config = dict(
    n_layer=11,
    n_experts=24,
    router_score='softmax',
    balance_bias=True,
    lr_router=0.00118,
    vocab_size=8192,
    norm='rmsnorm',
    tie_embeddings=False,
    lr=0.0118,
    train_tokens=569000000,
)
Below are experts of layer 7 (counted from 0) of a mixture-of-experts language model. Rows are named router (the router's row for the expert) and show model dimensions 0-191. Each number is 200 + 30 x the weight over its row's rms, rounded and kept within 0 to 999.
After each expert's rows: "mostly gets" lists some tokens that are sent to it at least half of the time. This comes from a sample of Wikipedia text that the model never trained on.

# expert 20
router,211,193,214,239,240,194,224,213,189,235,186,218,228,190,184,198,184,200,157,180,257,182,193,224,172,191,182,221,191,177,202,184,192,185,246,158,252,193,252,125,208,198,210,197,183,198,215,192,152,226,176,203,144,232,207,213,205,188,237,162,185,193,188,186,139,224,149,147,198,157,258,149,213,155,205,249,224,153,220,183,199,182,186,193,212,180,201,164,257,191,183,165,157,220,196,215,215,197,218,182,195,153,219,253,217,204,266,183,169,180,229,276,197,203,188,191,229,256,256,199,189,223,217,195,205,142,249,239,276,173,188,204,229,188,194,176,273,206,196,193,181,179,202,220,219,226,196,150,228,179,207,198,210,197,242,152,221,152,182,230,203,143,153,197,200,203,219,166,184,197,223,211,181,206,172,162,132,239,211,201,173,173,204,209,205,270,139,208,144,174,191,191
mostly gets: " Thomas", " John", " Robert", " Michael", " William", " Richard"

# expert 7
router,205,120,191,175,177,179,187,223,199,157,186,250,200,194,190,218,230,233,141,269,205,172,197,242,183,154,199,222,158,186,153,133,175,193,236,186,230,205,228,223,191,198,203,187,260,240,162,181,224,227,151,161,188,193,231,208,201,182,228,161,235,184,165,173,168,214,193,198,262,198,296,195,161,192,207,193,246,205,202,177,209,187,146,171,265,176,206,200,249,235,205,191,207,216,228,217,185,193,185,157,143,211,225,224,238,198,234,216,210,207,251,204,178,223,188,226,214,225,198,195,229,222,223,196,186,185,248,208,218,150,151,196,250,178,261,240,259,197,220,207,150,146,188,218,206,188,271,218,217,214,182,195,268,211,217,187,239,195,176,237,149,169,186,231,197,216,250,205,207,246,215,214,214,223,189,199,189,222,228,185,173,209,232,204,194,171,177,235,186,227,215,164
mostly gets: " for", " from", " on", " during", " between", " of"

# expert 10
router,200,202,194,184,222,226,208,188,223,190,185,220,201,211,191,225,246,203,204,213,227,188,177,191,162,168,215,233,237,186,214,108,187,187,230,189,229,208,230,212,207,133,222,142,212,189,141,166,180,202,175,212,200,215,252,194,236,176,262,174,215,150,169,207,185,213,175,198,184,177,205,155,223,214,154,180,247,133,247,161,215,211,195,182,240,173,210,211,269,269,194,168,158,224,177,210,194,187,191,169,183,180,211,202,231,159,196,180,228,119,193,226,204,195,199,226,239,265,202,234,178,202,189,215,236,171,248,186,245,134,192,172,219,168,196,203,219,167,224,198,179,146,198,202,217,142,211,120,202,199,174,201,245,201,220,167,261,173,205,215,222,150,184,183,236,233,220,177,209,190,211,159,230,201,160,174,161,203,186,204,127,201,226,214,213,180,181,217,156,249,170,206
mostly gets: " song", " Film", " music", " film", " album", " TV"

# expert 19
router,168,225,165,216,215,219,207,232,249,197,161,260,224,178,178,244,161,187,165,209,216,179,183,242,187,198,202,255,215,166,208,168,191,198,249,177,206,223,206,175,191,185,228,166,217,230,140,168,181,203,215,211,186,241,233,249,255,176,228,150,248,199,186,198,156,233,155,190,197,191,254,174,228,198,133,212,206,179,199,194,235,190,153,160,212,149,231,235,235,229,152,185,180,231,234,206,196,138,158,153,168,168,229,175,205,154,267,175,170,174,219,210,226,247,209,213,255,211,197,234,227,195,221,205,220,160,222,206,189,148,190,131,224,190,203,234,238,154,175,179,173,152,193,155,207,168,230,174,161,228,178,190,235,237,194,227,204,210,230,227,177,167,165,215,227,212,189,187,246,245,233,176,200,232,176,183,198,234,242,194,193,173,202,179,215,208,201,204,165,218,167,129
mostly gets: " Army", "FA", "II", " military", " Corps", " Royal"

# expert 1
router,185,200,154,188,222,146,190,228,239,102,223,198,235,172,196,157,207,199,188,213,241,165,175,206,178,179,193,227,215,178,186,162,184,188,218,201,241,230,190,189,235,229,215,207,237,256,217,189,166,192,171,135,162,206,162,190,154,135,211,175,206,167,176,192,162,248,180,171,231,168,236,183,204,163,183,195,232,193,193,135,256,159,237,159,234,198,185,176,221,235,175,190,181,228,214,191,208,171,156,202,207,209,238,194,248,212,245,206,163,166,199,200,208,203,175,270,162,214,176,216,162,258,275,152,240,206,213,192,216,185,188,238,220,196,219,195,208,214,225,215,183,155,202,150,226,127,216,167,160,214,195,184,242,266,205,189,265,189,175,202,176,165,188,220,216,220,230,162,196,228,221,199,233,234,207,185,182,199,192,194,194,208,253,229,240,230,195,245,182,171,184,160
mostly gets: " In", "In", " in", " north", " one", " south"

# expert 13
router,186,220,151,201,213,233,184,193,173,168,196,244,229,209,187,269,204,204,198,220,238,148,203,197,147,128,191,233,263,181,211,207,174,179,217,164,240,269,207,210,245,166,245,125,205,204,167,146,225,206,164,192,229,217,231,210,198,213,207,149,221,198,196,207,173,211,204,160,205,190,179,146,184,168,162,215,239,215,219,166,219,201,167,134,174,189,193,183,208,229,150,204,174,244,187,208,174,178,204,201,163,195,220,211,202,136,228,207,168,193,192,224,184,224,192,212,190,177,218,215,167,210,199,236,195,190,200,215,202,192,154,150,256,134,164,210,270,165,240,200,175,172,173,229,191,203,183,216,212,178,242,175,210,195,246,211,206,221,207,175,152,209,158,204,208,223,181,138,233,232,313,215,205,246,165,198,227,211,216,237,178,208,217,223,207,236,166,204,228,249,192,190
mostly gets: " Team", " Championship", " Football", "weight", "Personal", " Championships"

# expert 18
router,201,138,224,216,252,208,222,238,245,179,275,238,180,191,163,194,184,206,176,217,213,205,168,246,149,203,159,231,186,158,188,149,162,183,209,167,258,219,189,192,176,152,189,186,215,201,191,202,148,195,168,163,156,236,241,233,216,198,203,167,171,201,211,232,183,232,202,149,206,176,237,182,223,182,214,217,209,187,179,168,234,175,178,154,258,185,230,205,234,215,193,171,198,243,240,233,272,157,193,164,209,203,216,250,211,190,196,165,207,177,223,185,174,175,207,229,227,200,179,195,169,254,232,214,235,181,205,223,235,143,180,195,215,170,215,259,246,139,205,183,160,217,208,181,209,213,207,188,156,160,199,168,236,264,224,167,197,179,161,245,145,201,205,228,195,225,237,171,248,224,258,182,219,224,184,211,195,262,205,231,197,174,228,193,216,202,157,236,156,240,193,229
mostly gets: "=", " Born:", " Genus:", "R;", " by:", " name:"

# expert 9
router,203,153,200,188,194,220,190,227,237,157,156,240,212,202,189,171,202,206,173,234,234,192,153,211,227,200,207,222,230,157,170,207,188,203,211,165,202,214,211,197,233,186,188,214,217,194,182,197,163,201,144,219,188,227,186,230,216,160,213,185,239,225,161,217,192,238,182,187,229,172,213,164,144,159,158,234,209,217,171,157,223,198,161,168,291,176,227,195,205,222,176,207,199,187,180,257,227,195,145,134,197,128,232,233,210,161,228,203,193,181,216,186,230,240,179,214,286,243,226,233,204,235,173,223,161,151,210,213,242,182,155,188,203,190,218,279,204,190,196,186,210,167,174,261,186,161,182,140,232,175,246,183,262,228,210,164,204,198,181,245,206,181,179,213,177,197,214,163,233,197,201,156,224,212,177,151,175,182,247,196,156,221,238,225,227,255,174,228,183,233,166,190
mostly gets: " been", " have", " would", " has", " was", " became"

# expert 12
router,221,179,148,232,188,202,164,214,174,201,254,242,214,176,165,218,198,225,186,188,248,149,193,206,183,215,217,210,196,189,135,203,146,179,248,188,202,229,202,204,203,169,215,215,213,165,199,204,132,199,198,215,168,259,196,205,220,178,224,208,154,206,206,251,186,169,208,166,204,203,249,196,186,105,204,276,230,226,208,158,239,199,169,160,221,122,205,206,224,216,204,195,162,219,224,222,210,198,179,189,203,202,247,221,205,180,205,181,190,195,237,222,206,198,163,186,213,161,221,246,177,238,217,201,209,141,242,242,217,193,216,171,234,169,214,187,221,214,216,176,107,211,167,144,214,194,229,172,185,197,186,183,212,191,274,179,203,187,164,252,200,166,173,229,189,205,210,135,194,214,248,201,240,248,184,175,146,223,204,210,183,133,191,195,184,253,162,214,171,196,159,160
mostly gets: " Y", " \"S", " Z", " Mc", " \"L", " Q"

# expert 2
router,200,149,176,174,206,219,175,205,153,175,207,232,181,196,150,212,247,224,206,272,222,150,205,240,183,203,278,202,209,167,200,186,129,136,224,185,194,213,236,240,201,203,200,136,198,179,168,195,179,222,171,236,185,213,233,230,229,144,228,213,212,135,188,233,199,188,182,180,222,190,209,188,197,140,179,210,217,162,245,159,239,209,189,176,207,153,191,175,285,221,196,177,204,182,219,224,220,165,170,194,168,199,205,261,203,171,157,174,218,152,235,232,216,226,152,246,235,190,183,261,207,270,224,231,233,185,271,223,251,182,198,190,195,161,195,230,188,201,224,212,185,182,182,207,224,183,195,173,183,168,177,183,194,248,240,202,257,186,193,211,185,173,180,200,151,214,197,164,247,206,211,181,229,214,192,176,180,231,170,180,163,195,179,214,216,209,229,251,174,230,156,181
mostly gets: " \"", " \"S", " \"B", " \"A", " \"M", "-c"

# expert 14
router,177,198,181,197,223,256,214,228,199,148,185,218,247,180,195,244,242,218,181,208,222,188,167,213,194,178,261,234,162,202,226,169,246,196,237,204,199,255,206,184,200,159,242,179,184,203,196,177,187,234,175,197,212,194,192,195,217,199,222,219,212,168,218,244,184,170,194,182,221,176,228,149,154,179,218,208,226,189,241,157,220,164,141,218,225,182,229,172,234,264,188,188,170,248,266,243,230,193,164,174,182,207,189,231,225,216,203,148,176,211,234,235,135,249,227,241,199,224,223,226,182,221,205,208,212,206,246,254,244,154,205,216,241,215,216,199,213,167,194,228,189,162,242,178,190,211,171,125,222,177,222,173,198,199,251,188,200,204,145,204,160,152,150,231,193,200,239,180,230,235,202,126,227,270,174,189,157,174,232,195,169,184,254,213,214,256,196,203,152,206,188,198
mostly gets: " her", " his", " he", " died", " she", " person"

# expert 5
router,194,208,166,255,237,169,203,185,160,202,206,219,225,175,203,198,220,239,158,200,192,174,160,222,224,196,246,177,199,155,111,203,185,175,255,179,248,253,174,178,207,228,194,204,218,189,200,221,137,208,203,173,193,206,237,208,184,189,171,186,195,198,179,222,184,228,166,159,234,166,248,160,180,105,223,222,225,180,256,159,182,198,237,198,192,180,210,184,202,199,220,146,183,197,233,235,208,158,137,160,176,170,236,215,222,169,237,181,210,158,209,275,175,209,158,227,214,228,246,233,175,194,216,225,221,139,210,249,215,206,171,215,263,196,245,227,271,209,204,161,131,191,170,179,224,223,244,170,200,141,201,171,215,209,232,187,213,201,169,210,167,156,162,216,150,213,181,195,200,194,208,207,215,242,206,184,198,241,182,181,205,194,212,211,223,203,162,198,233,181,196,155
mostly gets: " June", " January", " April", " February", " November", " July"

# expert 3
router,206,168,224,218,232,211,196,220,183,216,174,206,213,232,206,196,209,232,195,198,251,181,205,202,158,148,247,297,254,164,192,160,175,211,237,148,247,230,245,218,212,183,185,180,216,201,179,179,205,270,146,217,157,227,228,208,228,168,249,183,208,187,197,233,143,246,172,152,197,157,191,194,177,188,163,175,245,203,185,176,255,194,185,170,169,153,216,188,236,229,166,219,210,207,233,206,217,200,206,195,154,152,220,221,229,150,245,145,210,151,253,201,204,205,224,228,213,222,233,184,204,187,220,180,199,184,318,203,233,161,184,208,228,155,229,198,243,164,180,181,188,168,172,187,238,206,189,202,186,161,252,175,188,249,218,228,210,169,174,227,204,215,154,192,215,202,209,197,216,212,201,192,205,185,198,169,194,202,247,190,158,166,246,245,194,252,210,206,179,218,165,194
mostly gets: " drug", " water", " animal", " prote", " cell", "ensis"

# expert 15
router,196,213,192,171,237,231,194,207,150,166,208,187,247,168,203,221,231,181,178,195,212,170,146,197,182,211,227,203,245,200,215,168,193,194,250,158,260,201,263,142,218,215,186,144,213,253,167,156,173,246,156,200,201,198,252,237,254,167,211,150,226,145,208,222,169,234,152,173,185,157,206,222,210,189,158,196,247,175,227,142,184,191,154,191,204,155,227,204,217,234,166,171,204,214,203,236,215,233,189,193,176,131,250,218,215,168,227,123,230,219,225,220,190,224,180,223,218,198,230,206,213,176,255,205,215,198,223,231,244,153,181,169,208,187,218,221,194,166,202,170,191,179,173,208,197,161,198,132,178,193,240,175,239,156,215,185,202,165,208,189,193,149,118,216,214,197,198,176,211,231,207,200,238,212,202,149,197,201,229,177,146,195,185,220,215,232,195,198,201,197,179,132
mostly gets: " political", " local", " Liberal", " law", " civil", " social"

# expert 16
router,199,180,174,167,294,212,212,179,154,209,170,229,210,170,194,198,227,266,168,221,203,205,212,233,213,185,233,210,213,188,197,130,151,212,195,148,229,229,203,159,196,180,199,174,192,210,180,163,193,264,133,206,153,194,215,213,220,161,258,179,252,170,192,226,179,218,144,191,206,178,203,208,190,149,210,260,201,222,201,178,217,199,216,171,187,176,199,199,233,272,191,164,198,246,194,190,194,151,160,160,159,180,185,243,232,163,233,160,206,148,244,285,183,202,160,223,186,280,231,207,204,191,224,200,208,166,253,206,243,195,172,207,191,180,195,219,273,190,229,134,180,211,245,233,213,172,210,167,230,184,194,220,225,201,240,199,227,193,214,183,194,207,215,250,188,232,169,190,204,202,199,212,194,202,200,202,211,235,246,179,158,211,209,224,224,233,193,199,181,219,143,212
mostly gets: "oph", "amb", "asc", "rap", "ag", "sc"

# expert 22
router,183,205,134,207,201,183,220,213,245,130,186,220,216,195,149,186,165,191,234,207,213,192,216,211,191,163,204,179,230,159,171,155,165,210,237,176,199,222,219,190,206,175,220,167,171,225,156,187,150,190,183,187,155,232,206,194,194,167,248,140,188,237,186,230,214,197,190,178,232,186,243,227,215,126,173,212,172,225,197,124,253,187,181,198,200,146,217,211,182,190,197,154,177,214,208,227,247,178,229,184,137,161,211,207,262,190,215,219,191,213,219,234,182,242,201,211,255,183,219,213,125,227,300,181,209,160,209,196,222,135,216,188,197,184,188,190,254,148,216,215,179,157,195,181,183,176,208,157,213,170,235,157,257,271,227,174,220,154,162,220,153,187,209,166,166,200,242,210,217,237,207,208,188,210,166,182,171,213,199,163,173,183,195,224,215,211,173,183,199,197,188,196
mostly gets: " 199", " 197", " 193", "–19", " 192", " 196"

# expert 23
router,192,201,211,198,216,220,191,206,265,153,212,218,260,244,189,241,220,257,197,249,214,188,165,228,180,224,201,224,171,184,173,204,180,171,206,170,217,204,180,186,259,173,190,147,255,200,223,163,198,247,188,187,149,260,211,194,233,207,246,192,253,158,150,200,206,210,187,200,223,167,230,184,156,203,192,202,249,134,193,202,240,183,180,158,221,193,282,173,223,224,165,154,194,214,222,209,212,204,207,157,167,204,215,229,232,187,227,118,196,163,237,247,197,250,194,214,197,260,183,233,216,184,235,193,268,181,212,253,214,188,166,192,202,204,218,223,210,188,223,171,176,181,166,160,222,167,243,201,224,202,242,179,219,250,220,162,246,187,154,179,150,195,214,219,159,236,225,158,226,209,202,179,216,243,177,191,143,228,209,202,173,159,219,217,223,206,200,206,152,197,172,200
mostly gets: " when", " which", " while", " where", " that", " but"

# expert 17
router,192,134,206,150,227,228,171,202,137,160,194,177,217,220,150,192,205,201,148,224,195,146,153,253,187,193,233,234,227,184,210,215,170,164,241,175,229,226,231,153,265,225,190,185,225,192,175,168,201,200,174,235,162,240,184,194,210,161,236,192,231,195,156,204,180,202,180,194,203,191,193,169,162,141,179,270,191,180,215,151,278,205,157,162,225,163,267,173,212,233,191,169,191,202,229,195,265,233,207,136,144,192,268,206,200,222,190,179,203,171,230,199,160,251,221,227,245,219,214,223,184,234,207,185,202,177,254,230,253,179,170,174,199,225,271,217,217,199,210,144,206,195,200,217,187,172,210,192,234,197,201,204,192,217,210,194,208,183,167,177,154,186,184,267,190,244,169,225,195,222,212,179,181,213,168,153,191,210,203,208,190,220,217,184,222,242,168,202,186,213,162,196
mostly gets: " w", " res", " there", " well", " reg", " due"

# expert 8
router,196,200,184,235,235,169,225,192,233,157,184,238,180,180,180,212,179,228,173,195,217,163,154,255,136,180,244,179,190,224,146,130,202,182,228,173,258,218,218,160,182,179,204,169,207,195,200,200,185,217,190,244,154,180,222,222,194,163,216,142,212,183,176,224,199,226,161,179,218,168,225,190,153,176,92,230,186,193,196,172,221,219,192,147,207,159,240,178,218,238,157,109,191,200,174,213,215,167,211,203,196,191,231,193,218,149,257,134,154,128,197,204,171,202,215,240,222,213,208,215,194,230,248,209,191,152,214,212,247,211,160,228,234,208,218,218,280,215,224,155,167,203,171,221,203,222,190,176,172,215,183,169,189,216,197,206,175,196,188,223,215,196,187,211,183,236,218,166,195,209,228,196,233,162,164,198,180,245,269,201,159,195,226,204,205,251,186,200,191,203,177,187
mostly gets: " ===", "а", " Jr.", " =="

# expert 6
router,196,216,176,204,259,176,162,189,150,207,191,210,246,175,157,215,224,234,195,219,221,151,181,193,214,177,197,200,221,174,155,206,139,204,216,165,226,226,209,148,220,187,205,184,195,212,126,175,206,237,179,184,201,224,241,192,237,179,232,192,231,124,194,209,212,264,213,198,194,179,178,156,180,211,183,224,203,191,175,151,277,163,195,146,218,201,194,205,226,221,199,218,182,244,254,189,180,196,225,173,155,145,230,207,240,206,217,153,175,147,204,213,161,179,206,208,156,214,259,253,175,232,195,215,195,183,192,264,242,228,152,204,249,146,201,219,221,197,201,214,160,200,176,223,216,164,169,183,183,206,263,171,223,211,229,199,206,164,155,240,176,213,158,216,202,221,253,175,258,214,249,237,192,165,192,163,195,208,206,200,125,232,187,208,194,193,166,227,194,256,184,209
mostly gets: " Port", " Fort", " football", " Def", " met", "ét"

# expert 11
router,185,201,170,196,210,225,215,193,188,123,180,202,233,201,208,223,224,208,174,227,239,226,184,177,195,147,201,223,211,188,194,189,167,146,219,157,231,267,206,236,211,185,218,193,234,238,158,219,186,240,223,221,183,204,212,235,199,197,192,205,252,220,171,231,175,237,215,191,247,191,209,216,153,159,162,207,207,199,240,137,213,150,183,204,181,166,227,172,201,214,189,185,188,196,249,181,213,210,139,198,158,206,231,261,225,165,183,145,190,183,211,228,170,187,195,272,233,183,230,252,215,155,218,229,201,156,210,176,258,240,168,213,231,147,224,229,217,185,185,205,197,157,213,109,291,165,226,183,181,173,245,167,198,181,205,199,177,190,193,223,111,215,198,205,226,206,202,209,222,214,202,217,183,195,177,178,142,207,191,197,160,206,245,229,208,224,155,263,183,221,190,175
mostly gets: "°", "′", "°N", " km", "″N", " ft"

# expert 21
router,151,165,232,210,221,189,195,181,316,158,165,211,223,215,170,224,186,173,157,207,203,190,155,196,164,189,213,236,217,182,165,178,161,212,214,168,227,206,237,175,206,201,229,135,260,212,187,201,166,205,143,215,204,206,196,259,216,170,221,183,239,190,187,225,164,222,197,169,218,162,182,211,178,173,157,218,226,147,198,181,211,227,186,143,213,150,238,211,239,225,152,183,143,185,197,218,207,195,182,192,161,173,230,218,193,127,212,129,156,176,226,207,196,220,169,206,227,198,191,185,166,199,204,193,217,190,230,228,197,167,188,169,200,186,238,188,258,155,225,176,179,200,162,191,199,199,250,129,156,140,226,199,188,234,187,183,211,195,196,210,161,179,187,213,166,204,262,159,183,229,237,225,219,238,187,163,198,203,195,175,117,202,217,229,236,195,169,210,141,204,197,197
mostly gets: " members", " director", " Minister", "ations", " president", " player"

# expert 4
router,204,199,169,169,226,217,213,196,182,163,241,254,217,251,166,200,180,167,186,203,225,195,201,265,105,157,201,199,245,180,176,168,182,198,198,169,213,205,217,183,237,157,202,175,202,213,204,188,210,248,186,218,196,195,173,185,243,120,227,189,205,160,215,235,203,179,178,151,212,210,218,200,187,169,142,251,284,223,214,129,226,181,206,215,268,193,216,187,216,193,184,146,209,198,202,224,171,193,176,184,163,167,199,208,204,199,165,184,187,189,205,194,192,189,220,247,241,205,204,236,241,211,219,235,211,152,248,171,214,203,194,219,239,158,219,214,232,107,222,199,173,203,208,173,203,194,233,182,177,210,234,211,228,221,229,189,185,189,229,252,117,163,188,206,166,243,202,232,215,203,271,210,197,200,163,148,222,233,210,214,157,184,223,230,225,207,130,193,163,218,193,182
mostly gets: " %", "==See", " Coordinates:", " Candidate", " Votes", "″N"

# expert 0
router,217,231,200,238,204,200,233,227,240,169,247,275,207,201,232,220,187,207,200,191,215,164,196,228,163,198,224,168,239,183,156,171,198,197,198,128,269,201,199,182,242,200,199,160,195,216,213,159,187,205,201,251,204,212,177,234,222,168,232,183,197,204,186,198,148,210,192,108,254,142,193,176,190,151,200,250,187,213,215,150,204,178,157,122,241,167,201,199,190,230,179,153,231,241,244,217,189,189,210,181,151,204,227,237,213,206,213,199,213,230,268,217,223,182,209,256,208,164,232,199,153,201,212,242,217,185,247,202,242,156,186,205,222,163,201,198,253,192,218,122,149,204,175,206,210,190,214,203,174,165,242,175,251,231,224,164,253,184,193,219,185,225,202,219,195,212,253,201,212,215,230,234,191,196,178,179,151,259,215,211,173,222,212,208,223,213,177,215,156,188,188,166
mostly gets: "|---|---|---|---|---|", "|---|---|---|---|---|---|", "°N", " —;", "|---|---|---|", "R;"